{"n_layer": 14, "d_model": 224, "n_experts": 64, "experts_per_token": 4, "d_expert": 64, "d_shared_expert": 0, "activation": "swiglu", "moe_layers": [2, 3, 4, 5, 6, 7, 8, 9, 10, 11, 12, 13], "router_score": "softmax", "normalize_top_k": true, "routed_scale": 2.0, "balance_loss": 0.0057, "balance_bias": false, "init_std_router": 0.0083, "lr_router": 0.000658, "vocab_size": 16384, "norm": "rmsnorm", "norm_eps": 1e-06, "tie_embeddings": false, "optimizer": "muon_variant", "lr": 0.0129, "beta1": 0.95, "grad_clip": 1.0, "batch_tokens": 131072, "seq_len": 512, "train_tokens": 440200000, "steps": 3359, "dataset": "wikipedia_en"}
Below are experts of layer 3 (counted from 0) of a mixture-of-experts language model. Rows are named router (the router's row for the expert), down (a neuron's output weights, with its number) and show model dimensions 0-55. Each number is 200 + 30 x the weight over its row's rms, rounded and kept within 0 to 999.
Before each expert's rows: a language model's description of what the expert responds to. This comes from a sample of Wikipedia text that the model never trained on.

# expert 1
Determiners and adjectives just before a noun, such as the, a, his, new, other, local, private, dual, residential.
router,202,222,159,195,242,257,174,287,219,195,205,249,210,218,239,181,248,199,243,205,223,197,231,181,211,180,184,212,185,216,165,215,202,186,216,241,168,229,235,202,206,242,189,157,214,184,226,217,211,178,202,181,191,229,179,215
down0,257,203,138,236,201,215,202,221,219,194,184,183,180,234,201,209,194,170,166,188,170,171,139,184,222,238,165,255,203,189,236,212,199,216,209,205,214,209,198,136,205,248,166,211,247,163,225,152,176,184,176,200,233,198,203,168
down1,163,174,260,151,249,162,199,213,205,197,190,174,173,196,172,193,189,213,204,231,225,213,192,203,167,160,212,202,191,191,194,221,181,209,217,180,164,240,223,180,159,183,242,226,220,283,176,206,171,181,187,205,146,230,185,213
down2,220,194,212,151,138,200,160,146,157,278,137,176,162,239,239,161,178,194,186,202,196,185,208,160,254,172,211,172,249,163,211,185,254,185,209,229,210,166,227,228,196,218,182,144,218,221,207,214,192,175,232,179,201,222,189,196
down3,209,208,173,226,146,188,185,210,219,252,169,241,162,213,217,207,174,182,220,214,232,193,206,179,233,222,154,211,177,198,210,196,194,206,188,180,202,237,211,130,214,197,187,193,213,197,186,174,217,211,203,169,149,241,226,183

# expert 7
Capital letters or first pieces opening Chinese, Korean, German or Slavic names and words, such as Z in Zetian, D in Düsseldorf, Kh, Sh.
router,212,164,180,194,230,167,219,157,139,204,232,165,206,193,247,146,178,150,216,236,229,167,237,203,243,216,192,166,164,232,197,183,175,172,207,153,244,203,183,279,230,186,171,211,230,232,166,217,214,199,220,210,171,234,214,207
down0,229,187,246,203,186,147,205,218,220,189,172,241,229,204,214,230,144,160,239,184,182,186,128,181,214,203,167,225,199,237,196,148,201,154,203,179,210,166,255,215,191,143,143,226,192,203,201,156,189,198,268,190,211,271,178,236
down1,181,206,155,211,222,228,152,192,269,153,207,235,175,188,192,210,173,261,207,234,226,195,159,193,198,228,230,218,165,181,240,176,198,222,221,177,216,248,184,238,232,194,203,177,175,209,179,192,205,192,188,196,163,226,182,155
down2,209,207,200,184,228,175,213,158,141,180,191,172,183,187,225,207,187,190,242,210,216,210,228,216,210,229,173,198,231,282,203,189,174,177,256,170,202,190,201,228,206,161,171,194,123,198,178,192,146,189,198,232,221,209,205,192
down3,185,261,213,166,215,196,241,226,178,229,192,161,140,194,164,195,193,211,205,180,194,203,211,172,234,218,186,162,197,229,166,145,230,212,210,212,195,197,158,235,194,151,178,182,144,147,148,180,194,218,179,164,221,242,213,212

# expert 42
Determiners and connectives opening a noun phrase after a preposition or verb, mostly the, a, and, with, by, their.
router,222,236,197,212,191,246,138,247,179,230,218,235,186,129,182,229,151,227,227,164,208,200,208,111,201,151,247,218,163,245,241,241,215,207,238,212,191,200,257,182,220,248,198,186,209,203,242,212,239,212,244,176,211,180,221,197
down0,241,185,234,205,179,246,223,240,254,170,231,167,190,208,208,218,248,191,174,213,204,158,187,227,186,254,153,242,210,219,226,154,180,146,208,184,263,165,195,229,261,179,195,182,181,181,139,182,196,177,191,225,262,200,181,161
down1,225,225,257,252,200,195,228,160,191,99,203,226,228,209,188,233,225,243,206,163,190,168,221,132,168,210,203,199,241,219,214,230,185,241,143,161,208,193,200,218,190,184,158,236,254,152,199,203,184,220,195,209,217,161,206,161
down2,197,193,167,178,181,205,170,231,198,235,234,218,189,144,186,251,262,224,211,153,154,162,182,195,147,197,191,207,173,244,183,230,140,268,220,162,182,192,174,199,184,180,264,182,226,186,160,190,211,218,182,191,168,173,224,201
down3,170,214,173,213,165,191,178,227,145,165,191,205,206,216,245,206,190,139,205,185,196,208,154,179,202,219,199,174,236,205,122,179,178,207,228,176,225,208,220,220,240,193,181,203,174,223,146,151,209,250,196,234,174,179,192,197

# expert 34
Function words continuing a clause, mostly and, plus that, which, was, has, have, an, as in running prose.
router,193,169,218,202,219,197,170,233,197,187,237,217,177,146,246,203,177,161,200,146,192,199,233,174,171,194,179,170,203,161,235,222,194,170,237,194,187,218,195,158,254,219,196,166,163,223,219,193,224,207,169,227,192,169,243,237
down0,208,240,205,86,189,196,229,166,182,178,202,150,206,263,220,205,229,215,199,214,213,182,180,170,168,188,181,197,182,172,225,180,198,275,207,225,237,216,235,183,208,227,148,192,206,178,193,195,179,202,173,224,194,154,171,182
down1,184,214,193,244,166,241,221,148,202,224,176,185,161,179,273,155,206,211,217,243,178,178,219,217,166,219,211,188,228,147,247,214,216,252,241,220,116,195,186,163,210,232,223,160,181,158,222,200,182,235,188,238,154,175,144,204
down2,220,220,179,169,175,174,181,198,145,209,198,231,176,198,205,227,209,126,170,211,253,194,201,226,274,114,238,181,209,197,223,240,190,244,229,188,213,170,186,206,143,186,213,219,224,233,166,178,185,167,203,199,192,181,261,217
down3,171,123,194,177,184,186,188,134,229,192,230,194,227,176,200,156,225,252,211,182,242,208,256,143,241,219,191,182,166,244,206,185,209,239,194,206,207,215,165,191,214,235,183,204,269,184,193,175,177,195,240,162,209,219,225,190

# expert 3
Given names and name pieces such as John, Robert, Sankt, Saint, plus noble titles and endings of names like Elisab-eth, Flor-ence.
router,152,191,187,168,263,209,215,212,241,183,212,255,212,207,188,133,196,177,171,261,246,211,255,226,241,177,212,231,179,235,203,139,265,211,221,220,176,216,204,230,241,154,215,218,174,189,213,223,210,212,208,239,183,182,175,229
down0,171,232,197,227,246,235,179,144,196,225,236,180,182,170,188,142,129,203,178,227,192,157,263,214,250,167,196,203,168,153,189,234,214,164,225,184,210,161,223,220,150,193,222,178,192,181,230,199,180,164,199,133,179,177,156,215
down1,234,162,156,192,214,244,214,217,231,220,205,254,211,230,220,223,188,196,143,200,167,204,219,181,200,212,238,170,178,217,202,215,179,215,231,173,227,220,144,196,207,217,231,214,158,272,209,224,189,196,192,215,215,232,203,224
down2,218,171,144,175,167,185,178,229,160,172,198,127,219,216,190,202,198,195,178,186,215,199,190,169,156,135,158,174,224,227,205,214,197,207,202,211,205,201,207,188,216,189,167,214,175,196,241,194,238,200,221,202,196,151,175,173
down3,225,178,207,227,222,200,202,179,190,195,172,250,219,240,177,208,230,156,212,205,166,170,170,185,230,177,188,203,178,237,207,184,231,286,206,219,177,184,146,193,166,201,222,171,163,123,196,176,237,256,177,203,200,213,172,238

# expert 35
First word pieces of capitalized names or words, often European surnames (Her, Ber, Car, Sch, Inter), cut off before the rest of the word.
router,234,216,167,235,176,151,205,180,157,137,224,199,175,236,151,205,262,160,235,223,163,177,185,213,188,172,246,176,200,208,204,200,147,213,215,136,181,135,175,221,257,193,233,178,186,179,217,200,196,221,206,168,178,197,193,205
down0,127,233,223,215,183,158,216,251,214,184,193,220,262,228,180,211,268,214,251,183,239,239,164,239,242,188,169,236,216,195,191,168,146,228,246,197,199,226,246,177,244,186,177,200,175,207,227,177,199,226,147,228,211,216,199,181
down1,184,170,220,255,247,190,199,146,216,196,232,123,234,229,146,210,175,194,168,243,222,184,223,201,222,177,254,184,168,208,183,183,158,216,241,182,177,227,191,208,200,224,219,183,166,164,184,233,205,218,213,187,188,245,207,185
down2,199,188,187,225,208,126,132,177,173,192,163,160,197,196,178,222,243,184,215,190,171,187,177,223,197,165,170,200,171,198,278,186,194,202,193,226,232,222,162,219,169,209,204,193,199,243,207,227,248,206,223,186,203,164,173,178
down3,126,175,169,158,223,249,167,205,209,215,166,237,174,207,209,208,148,249,223,227,191,205,214,203,246,137,165,236,186,219,229,215,190,136,196,167,180,170,204,195,187,210,225,137,162,181,212,214,220,206,197,223,150,207,214,257

# expert 33
Hyphens, dashes and digits inside numbers, ranges, ISBNs and chemical names, such as 0-943408, 17.1m-18.3, 13.2%.
router,172,245,215,267,228,214,186,185,229,194,226,183,210,231,143,165,194,246,201,262,232,212,220,179,219,144,233,131,167,172,169,174,251,178,174,216,218,259,206,199,187,176,183,153,163,218,194,220,225,200,139,272,203,183,208,175
down0,212,214,166,141,267,187,216,244,201,155,147,249,248,195,207,166,213,210,174,211,172,191,168,194,184,201,157,187,173,222,177,179,200,221,227,205,191,202,231,235,192,183,164,159,179,202,220,209,157,237,210,167,262,135,208,193
down1,175,188,193,134,212,188,239,192,114,220,175,212,215,210,186,190,188,213,183,188,187,220,221,214,245,168,190,227,232,218,186,173,181,183,211,152,190,188,181,205,162,178,268,183,177,230,142,204,199,281,185,239,197,131,208,128
down2,197,163,203,233,193,226,221,205,209,240,203,224,173,192,202,248,190,160,156,247,249,195,200,222,148,198,209,227,184,204,219,157,227,215,185,170,184,210,193,238,177,156,196,148,170,233,206,147,190,172,202,169,243,264,179,227
down3,141,218,196,201,188,171,242,196,188,235,232,206,233,178,244,195,173,244,213,224,176,162,145,181,176,152,206,219,237,199,228,210,188,257,184,163,194,232,197,217,207,216,215,197,213,218,228,205,131,290,154,180,175,177,240,176

# expert 19
English given names and name parts in tables and lists of people, such as John, William, James, the Mc prefix, plus commas and periods inside numbers.
router,201,209,185,180,224,207,237,201,158,200,175,212,285,246,188,228,218,210,161,238,226,241,194,257,206,218,226,239,179,199,224,158,239,214,199,266,198,211,206,210,187,158,209,265,187,232,212,155,197,184,222,176,158,214,203,234
down0,251,173,203,189,146,248,224,230,240,213,209,206,168,192,182,222,216,210,221,246,127,273,219,246,194,218,174,179,194,215,225,211,190,227,188,186,218,192,164,208,209,208,217,216,225,209,191,212,195,244,187,185,177,204,197,186
down1,227,222,240,180,226,195,213,206,169,227,211,209,270,230,183,203,171,235,178,188,184,225,188,202,186,186,177,221,240,137,212,119,229,198,196,254,181,144,212,191,182,172,204,227,219,214,186,145,182,186,222,227,193,222,201,238
down2,133,185,206,182,235,182,207,207,145,203,166,204,174,224,176,210,204,171,190,194,234,208,222,182,169,179,238,186,197,237,156,217,185,229,158,149,159,213,160,187,191,197,236,194,187,220,162,148,163,239,194,150,191,222,211,194
down3,164,216,199,173,178,125,196,206,184,203,172,184,211,273,207,205,224,165,209,216,232,214,166,212,186,205,168,181,203,195,194,182,166,154,226,199,228,185,192,226,187,259,236,249,175,249,228,256,182,204,154,237,151,187,258,202

# expert 62
Opening pieces of Arabic, Urdu and Indian names, like Al in Al-Rashidi, Is in Ismail, El in Elahi, plus odd consonant clusters.
router,216,165,181,200,214,176,208,191,188,197,210,174,190,196,195,153,173,175,229,201,171,156,246,201,235,181,200,178,153,240,196,206,173,214,191,143,227,157,213,182,183,169,138,158,163,221,166,145,253,199,206,224,211,188,217,261
down0,200,211,189,225,180,177,210,243,218,198,225,214,151,189,158,208,212,194,255,209,182,170,218,213,234,211,184,171,205,197,177,163,195,177,192,240,197,229,196,188,187,249,219,172,210,196,188,201,177,182,211,189,226,150,196,209
down1,213,189,163,200,150,204,203,162,227,208,161,208,219,239,235,189,209,207,263,183,202,158,201,197,209,214,234,211,208,248,181,207,255,204,180,178,167,218,170,236,165,179,157,228,211,231,258,227,154,187,209,222,195,216,172,203
down2,156,202,216,216,195,179,218,254,218,200,215,242,202,124,205,219,168,203,237,225,163,204,212,186,175,169,183,212,164,176,200,196,142,247,192,177,204,241,223,245,205,195,164,158,209,143,250,195,204,211,262,214,216,183,208,190
down3,216,183,159,229,235,211,202,240,201,229,200,222,208,164,221,229,232,196,197,198,242,168,196,215,157,162,283,184,164,260,209,217,172,199,190,229,206,205,202,232,183,156,227,163,179,200,172,191,242,202,144,205,201,199,200,182

# expert 49
Ordinal endings after digits, such as th and nd in 12th and 2nd, capital letters starting acronyms, and words like second, first, joined.
router,238,255,204,217,178,147,182,209,180,208,211,142,191,196,203,261,206,205,180,229,230,201,158,232,189,178,210,166,237,221,229,161,176,160,251,250,176,200,156,248,186,208,172,187,172,256,206,145,165,207,201,189,219,199,231,170
down0,218,188,172,165,216,201,227,154,200,237,191,188,229,153,225,220,189,159,175,250,218,202,220,140,188,162,200,133,198,171,188,231,184,168,207,204,192,150,158,214,204,183,223,215,161,214,166,212,190,223,178,185,236,236,163,163
down1,144,177,160,173,306,222,211,181,232,149,149,289,185,195,184,196,237,222,232,194,180,252,191,185,221,132,200,207,181,199,224,176,210,182,223,207,246,216,200,214,250,146,174,190,219,207,242,189,146,162,163,192,200,165,190,302
down2,225,186,226,228,174,187,142,210,192,168,167,205,204,203,193,203,259,232,168,212,234,278,180,188,269,211,204,216,236,248,195,204,215,202,268,239,213,192,162,193,165,232,212,222,132,248,187,195,243,170,178,190,189,149,256,233
down3,149,212,192,267,254,175,183,195,164,241,172,204,182,178,259,216,150,154,230,160,190,178,165,231,209,224,187,149,217,182,233,178,171,196,203,250,225,161,183,193,205,217,143,226,149,219,189,215,238,184,188,184,244,176,193,208

# expert 21
Words in film, music and award contexts, such as Best, Film, album, Award, Young, and words inside titles of works.
router,105,235,181,175,223,151,184,199,173,157,169,192,185,234,269,179,212,224,157,234,200,219,215,212,216,218,193,205,189,217,152,168,195,204,196,238,180,210,206,217,226,225,177,181,202,200,221,231,180,191,205,170,212,175,154,216
down0,198,204,170,166,173,218,206,202,237,210,230,170,165,165,211,235,235,214,196,214,162,180,152,191,234,171,208,140,191,195,239,202,228,210,227,269,235,211,179,193,197,190,166,165,167,206,206,208,187,252,202,140,194,200,224,226
down1,192,195,163,194,205,144,193,152,159,218,207,249,149,194,202,166,229,196,217,201,234,165,215,178,167,211,166,240,209,223,254,175,166,230,132,234,176,200,217,233,241,238,197,176,250,179,183,189,179,161,193,204,181,209,174,193
down2,204,183,213,201,155,239,218,229,201,204,227,251,158,199,165,203,212,172,149,155,211,238,168,266,217,231,191,201,146,174,190,173,196,182,169,175,222,254,197,211,178,221,203,221,169,197,180,231,237,194,178,154,245,181,237,240
down3,182,191,233,191,230,195,198,187,170,216,177,207,220,187,153,250,210,158,156,196,227,190,196,150,248,208,257,211,209,212,156,216,225,249,222,214,155,184,150,238,199,228,213,191,174,267,145,135,211,190,186,205,203,173,196,187

# expert 60
Opening parentheses before years, abbreviations or notes, plus brackets, LaTeX ^{ and _{, and table bar separators.
router,112,228,259,185,182,165,189,143,189,146,258,171,193,169,224,228,143,167,214,180,184,223,152,174,215,214,225,192,222,148,190,197,181,191,176,239,246,252,155,210,178,176,221,187,209,186,276,171,166,218,149,229,236,213,191,225
down0,162,231,239,212,168,204,178,170,247,172,241,224,202,248,184,219,220,141,215,163,210,170,220,190,188,219,206,201,223,221,207,126,192,191,222,197,167,199,197,251,151,205,216,233,159,186,202,196,133,202,203,168,180,205,187,274
down1,188,173,142,204,202,206,217,230,150,211,216,189,222,205,210,185,183,174,219,169,177,227,186,192,213,238,183,178,163,180,164,181,162,180,199,181,218,195,217,228,174,173,205,226,226,151,196,243,184,183,254,236,208,158,249,218
down2,193,150,217,162,205,217,207,179,234,151,175,241,201,183,211,191,223,247,178,236,193,153,232,212,231,164,240,142,163,195,185,222,212,248,224,135,197,259,177,217,171,152,214,151,219,236,165,154,239,212,161,182,196,204,138,227
down3,226,227,201,208,203,211,234,213,143,216,238,211,220,257,159,236,171,180,227,200,202,199,221,214,191,183,197,214,278,188,148,174,198,161,203,226,223,175,165,214,249,235,221,204,174,148,172,178,211,176,152,239,180,158,156,227

# expert 18
Opening or inner pieces of Romance, Japanese and uncommon words and names, such as Pe(ñasco), sen(ator), aux(iliary), is(otopes).
router,206,157,217,218,191,230,251,214,171,184,225,164,239,207,165,172,237,183,161,190,185,157,160,185,243,192,236,185,227,186,218,265,225,168,159,186,221,212,203,235,153,244,202,237,237,167,189,138,206,186,193,211,208,206,207,204
down0,187,212,208,210,220,205,160,179,197,190,269,176,186,227,180,206,193,180,138,223,167,212,181,179,227,165,250,179,228,180,184,208,180,198,213,213,165,174,170,162,202,166,161,188,187,141,196,199,164,290,244,200,151,190,193,180
down1,237,207,213,215,230,192,257,198,232,207,191,221,243,215,191,219,161,237,192,210,204,198,151,215,174,202,217,191,198,219,241,162,246,200,207,200,183,163,182,181,201,239,224,132,185,149,151,203,208,163,213,216,232,243,195,290
down2,228,230,126,191,219,210,227,234,192,154,206,180,201,191,190,177,213,234,177,221,156,191,234,143,179,185,229,229,176,158,190,141,201,165,188,174,165,204,170,169,259,190,240,219,186,181,171,185,198,221,225,196,201,231,252,216
down3,189,250,145,199,173,179,232,219,238,173,226,165,215,148,191,205,239,210,226,207,230,203,226,221,185,209,183,218,186,179,243,209,248,239,209,177,182,142,175,235,213,147,214,212,221,227,195,219,221,146,188,227,191,237,201,255

# expert 36
Modal verbs before be or have (would, can, may), the word to, and opening pieces of capitalized names: Cro, Ex, Copa.
router,218,186,255,184,202,227,224,227,204,163,238,241,213,215,210,154,252,179,182,192,208,258,205,212,200,216,238,223,232,230,196,274,182,254,214,138,178,148,241,252,197,263,185,198,236,179,214,242,143,147,201,155,145,182,182,153
down0,192,209,222,213,231,199,247,177,181,152,214,231,224,270,231,154,174,201,195,222,243,229,202,242,197,223,164,234,255,218,227,142,222,155,248,218,288,247,189,196,168,174,164,213,212,202,162,216,220,187,246,254,213,189,293,178
down1,216,219,183,221,218,192,186,154,224,218,197,198,214,172,204,173,219,225,196,181,143,274,154,255,168,221,211,218,177,177,189,184,238,228,196,229,166,220,243,216,217,146,186,203,198,187,222,257,266,196,183,188,220,172,170,189
down2,154,170,150,218,212,199,212,250,222,167,261,177,141,182,174,191,215,235,209,172,145,192,149,253,217,205,223,223,211,207,224,192,240,203,265,264,196,208,213,189,195,185,228,177,208,230,175,177,173,247,256,218,220,136,184,216
down3,150,182,216,165,203,256,204,220,188,176,219,220,174,189,209,215,236,223,182,234,203,146,174,243,188,191,211,159,198,237,200,207,226,143,186,213,157,207,200,170,243,193,225,223,182,187,191,134,173,154,133,205,200,162,172,223

# expert 46
Last digit completing a year after 199, 201, and the dash opening lines of bulleted lists.
router,242,238,253,263,160,213,203,195,137,194,222,197,193,241,139,233,209,214,172,226,121,217,157,253,157,185,256,142,208,172,197,218,188,169,185,255,216,218,164,129,185,208,188,223,142,221,212,177,233,147,210,250,217,196,242,188
down0,214,217,240,186,189,193,215,218,210,202,182,158,187,216,214,207,200,216,221,206,178,133,223,227,147,182,249,231,248,221,204,152,167,156,196,170,236,212,191,166,223,218,258,179,222,206,159,178,233,189,179,168,205,217,240,202
down1,180,224,195,186,194,189,223,219,167,240,233,220,154,173,171,237,183,217,179,212,229,156,188,223,210,170,237,223,199,226,233,204,164,182,214,192,159,245,211,183,216,241,215,249,197,177,187,210,185,174,143,223,213,201,185,144
down2,189,235,221,165,188,162,138,178,189,177,278,171,208,166,181,202,207,210,159,155,182,161,155,226,206,189,197,263,175,163,208,191,222,206,213,208,175,242,160,215,145,188,204,163,243,201,201,179,206,227,187,234,118,202,187,194
down3,198,243,194,215,194,244,232,197,180,158,191,167,217,167,176,207,222,230,216,178,224,206,188,131,175,197,156,146,186,176,222,177,279,206,233,158,190,212,182,218,175,178,203,170,187,178,235,119,198,166,221,210,201,189,201,173

# expert 58
Short capitalized or odd-byte pieces in foreign, often Russian or Cyrillic-context names and words, such as Ryazan, Zyryanov, accented letters.
router,266,242,175,185,197,162,215,198,166,179,249,223,223,212,169,176,182,170,165,191,181,197,191,242,195,169,204,165,249,212,172,245,176,203,165,178,172,194,202,201,220,199,202,160,186,241,242,219,218,174,180,147,223,192,186,237
down0,195,193,243,180,199,214,219,181,184,235,205,217,174,248,164,198,181,157,195,186,205,172,253,202,212,200,180,170,212,224,219,226,236,195,246,141,164,179,210,209,159,210,280,256,212,209,177,193,158,127,196,186,240,181,213,254
down1,153,213,164,164,157,235,175,218,184,165,245,214,168,180,162,197,177,200,140,203,190,164,216,239,174,186,223,188,215,196,211,249,177,209,190,238,223,226,198,197,230,207,214,218,178,159,181,169,142,186,188,208,265,165,185,128
down2,198,176,134,190,202,212,199,201,186,223,189,232,188,179,197,226,153,195,203,214,181,205,197,201,223,154,170,186,200,269,207,245,226,256,228,221,158,244,216,209,200,217,145,187,115,199,232,180,212,227,218,213,258,192,184,186
down3,211,197,226,222,228,191,275,230,197,211,189,178,282,176,228,174,210,225,197,168,234,209,188,175,245,255,189,211,181,141,230,187,194,221,199,161,226,204,179,210,196,192,162,126,186,179,217,164,252,202,225,255,240,213,117,185

# expert 26
Short lowercase syllables inside rare words and foreign names, like vi, di, li, tri, in vitiligo, undissociated, Voiculescu, Kenn.
router,244,177,198,156,200,232,246,180,150,251,228,174,161,197,188,186,183,222,249,188,233,183,228,140,183,278,169,224,191,206,185,250,183,171,204,143,249,186,207,245,179,194,201,201,196,189,207,164,212,179,213,170,195,235,206,193
down0,230,245,179,218,208,175,160,218,175,208,213,216,190,177,201,203,210,145,178,206,208,237,165,232,212,239,247,165,243,231,157,170,219,143,228,176,211,186,155,164,250,168,196,159,190,268,188,222,192,226,160,215,199,131,166,197
down1,172,195,185,218,223,193,153,259,179,231,242,246,250,249,179,228,195,193,241,226,171,176,158,164,164,181,217,173,222,245,204,200,125,182,201,223,205,178,237,209,218,183,200,209,200,163,166,212,176,207,220,151,157,215,196,202
down2,192,200,164,177,218,208,188,230,254,156,214,165,256,178,243,198,209,163,179,199,165,213,186,209,242,199,169,239,161,169,205,236,162,139,226,213,233,201,234,197,187,210,174,236,229,192,179,196,188,198,181,193,199,219,200,169
down3,176,214,177,238,222,229,160,260,258,221,194,221,171,184,196,151,197,189,216,180,210,189,206,227,194,185,159,167,214,180,223,197,218,215,165,226,175,290,191,189,160,201,232,212,146,186,245,181,153,236,129,218,203,238,279,249

# expert 63
Articles and possessives opening a noun phrase, mostly the, plus The, his, their, this, an, and adjectives following them.
router,149,195,181,183,254,253,158,272,217,217,219,274,213,180,262,181,198,198,223,207,182,159,212,191,229,247,208,228,193,245,216,201,197,213,253,227,158,231,227,181,209,242,199,148,206,196,202,228,232,174,189,197,172,186,219,210
down0,212,185,137,188,179,189,242,164,205,154,187,222,171,263,195,151,202,177,162,170,215,207,192,253,179,206,221,231,181,160,156,176,155,197,189,203,176,166,206,189,261,182,177,208,224,236,214,169,174,249,168,180,227,206,234,212
down1,266,191,190,204,143,224,168,218,185,173,137,237,208,219,201,189,222,192,195,210,238,209,200,179,186,239,228,191,195,179,189,241,171,185,219,194,172,217,183,105,184,208,166,126,156,155,239,207,237,202,248,196,150,235,197,173
down2,217,193,157,237,207,200,224,184,155,189,230,237,209,168,159,201,214,181,174,292,239,204,218,245,179,231,242,250,197,167,192,182,226,242,162,201,230,179,232,193,238,189,204,268,164,247,235,256,179,221,236,257,273,164,204,240
down3,188,190,191,199,235,194,173,259,242,121,200,161,206,204,182,196,209,213,198,226,186,205,217,169,192,213,259,199,188,231,262,169,241,213,196,217,173,227,194,171,173,232,207,150,200,238,247,267,226,182,228,186,260,150,224,211

# expert 6
Inner syllable pieces of foreign or odd names and words, especially Japanese, Chinese and African, plus CJK characters: ak, at, sing.
router,227,169,163,185,176,191,251,170,162,193,209,163,229,230,188,168,240,137,224,179,178,218,225,238,237,178,242,121,146,211,216,212,185,223,212,201,224,202,174,231,191,184,177,214,184,186,242,188,180,238,214,190,229,208,246,153
down0,152,215,214,164,250,249,215,153,199,237,232,214,175,167,239,249,187,190,208,204,174,206,174,180,157,182,211,186,190,254,214,178,220,269,207,203,203,229,204,198,197,187,211,172,131,149,154,169,229,172,209,187,187,248,277,166
down1,217,187,224,156,245,195,202,141,187,203,223,171,211,189,257,175,195,200,190,218,196,231,196,212,174,189,235,197,172,156,166,191,212,178,196,177,221,178,196,220,196,203,171,171,174,200,186,183,219,203,186,256,118,228,159,245
down2,162,221,159,198,182,199,271,167,191,186,176,252,206,196,242,203,195,217,226,214,151,176,230,218,201,201,168,230,197,226,252,223,218,238,197,239,171,181,179,201,190,143,197,186,202,223,208,142,187,178,205,173,202,231,159,162
down3,209,192,192,245,177,156,226,183,174,223,224,226,222,243,135,259,212,243,196,205,136,197,229,237,223,180,172,195,195,166,207,242,222,232,220,194,196,208,213,187,237,190,198,166,178,245,216,184,211,286,156,156,187,220,201,185

# expert 14
Pipe characters opening or separating table cells, mostly at line starts in sports results tables, plus list dashes, colons and section markers.
router,202,228,238,176,179,224,191,212,215,221,158,159,251,135,265,172,200,137,222,239,225,219,207,216,174,182,234,240,238,180,205,240,203,158,211,206,170,141,239,158,169,182,242,216,238,176,141,187,160,208,204,193,183,172,185,171
down0,125,185,213,204,252,225,214,198,178,171,195,254,173,198,212,176,168,225,175,200,170,227,186,251,129,212,159,226,185,202,188,168,200,212,215,224,192,197,249,160,160,152,120,186,215,205,189,184,160,193,230,239,169,230,178,183
down1,184,164,163,245,134,230,147,206,210,221,191,198,210,213,172,204,147,214,231,195,147,220,201,188,182,210,248,193,245,187,153,213,194,211,178,207,180,200,153,242,204,198,216,206,226,276,184,186,214,180,174,195,237,210,230,283
down2,197,151,178,139,205,181,191,153,225,197,162,213,191,161,201,173,170,210,203,203,230,213,183,186,192,244,251,251,172,217,200,188,191,200,228,204,243,206,196,155,150,200,197,236,181,207,266,161,270,194,197,247,212,244,233,205
down3,233,142,200,199,215,215,266,223,163,229,251,251,147,239,256,188,159,195,213,218,219,172,179,206,212,186,220,189,247,165,221,177,190,185,190,186,194,160,151,238,196,200,249,239,181,201,203,150,150,203,210,124,182,205,187,166

# expert 5
Commas, parentheses and dashes after nouns, mostly in music and band articles listing members or instruments, plus album, song, band.
router,160,236,248,223,141,205,201,190,206,180,209,217,201,194,210,207,179,240,188,183,210,191,165,181,222,227,173,226,187,189,175,215,144,204,160,197,190,142,194,240,200,173,226,189,237,247,182,169,200,258,201,193,204,155,210,213
down0,271,234,208,216,161,176,181,221,159,232,170,160,191,243,193,229,174,197,262,147,206,226,157,167,150,181,185,213,186,278,238,184,206,218,209,202,168,200,200,164,227,240,154,202,196,201,161,181,227,171,189,183,213,247,255,247
down1,201,182,191,163,192,152,242,167,194,174,154,207,171,251,215,192,174,179,215,245,147,211,184,156,142,222,209,149,216,237,143,176,191,193,229,220,196,187,184,166,191,195,204,147,159,189,156,187,156,218,274,236,203,163,232,161
down2,224,176,179,156,208,190,174,232,234,172,209,247,242,200,191,176,185,231,242,196,180,196,220,142,149,203,243,239,179,186,298,169,238,218,218,165,211,239,220,216,213,180,208,157,145,164,219,181,181,240,196,232,198,175,189,179
down3,226,209,233,219,188,188,219,181,190,196,131,185,192,206,175,190,193,221,154,176,216,244,199,157,232,202,197,177,194,183,221,168,284,189,196,198,209,226,220,221,249,178,210,189,185,225,180,147,211,207,217,178,172,193,197,195

# expert 15
Single capital letters in abbreviations, codes and initials (D-J-s, JR, GR), and United before States.
router,218,201,249,208,181,141,182,190,192,239,222,136,219,235,218,203,233,223,220,158,203,214,200,218,214,217,213,187,245,214,228,193,216,226,182,172,161,134,188,218,224,237,195,212,168,163,206,147,178,199,226,206,192,195,216,197
down0,260,242,241,269,245,178,172,162,206,194,184,211,159,232,250,164,170,223,210,184,197,153,156,164,199,168,191,193,193,146,194,148,168,136,196,175,165,185,204,218,190,214,188,282,202,180,270,209,169,152,223,207,182,239,228,184
down1,186,162,162,135,183,156,173,178,186,184,234,189,191,157,195,202,168,203,146,237,205,175,209,252,198,171,240,230,164,143,166,137,145,223,212,184,161,170,220,137,155,183,179,166,227,213,206,205,207,177,189,184,212,183,217,205
down2,237,150,214,203,180,235,240,198,225,172,194,193,155,215,209,190,260,202,181,124,142,136,246,193,161,221,208,189,172,233,190,194,188,221,169,172,191,205,193,214,227,208,231,244,203,207,240,200,174,171,206,194,208,196,293,220
down3,158,210,214,212,167,197,264,190,201,147,230,181,248,199,191,202,190,190,178,214,163,196,233,182,162,208,194,205,211,182,266,219,195,203,162,182,202,141,206,183,214,234,232,222,210,210,167,198,214,171,226,232,213,197,192,164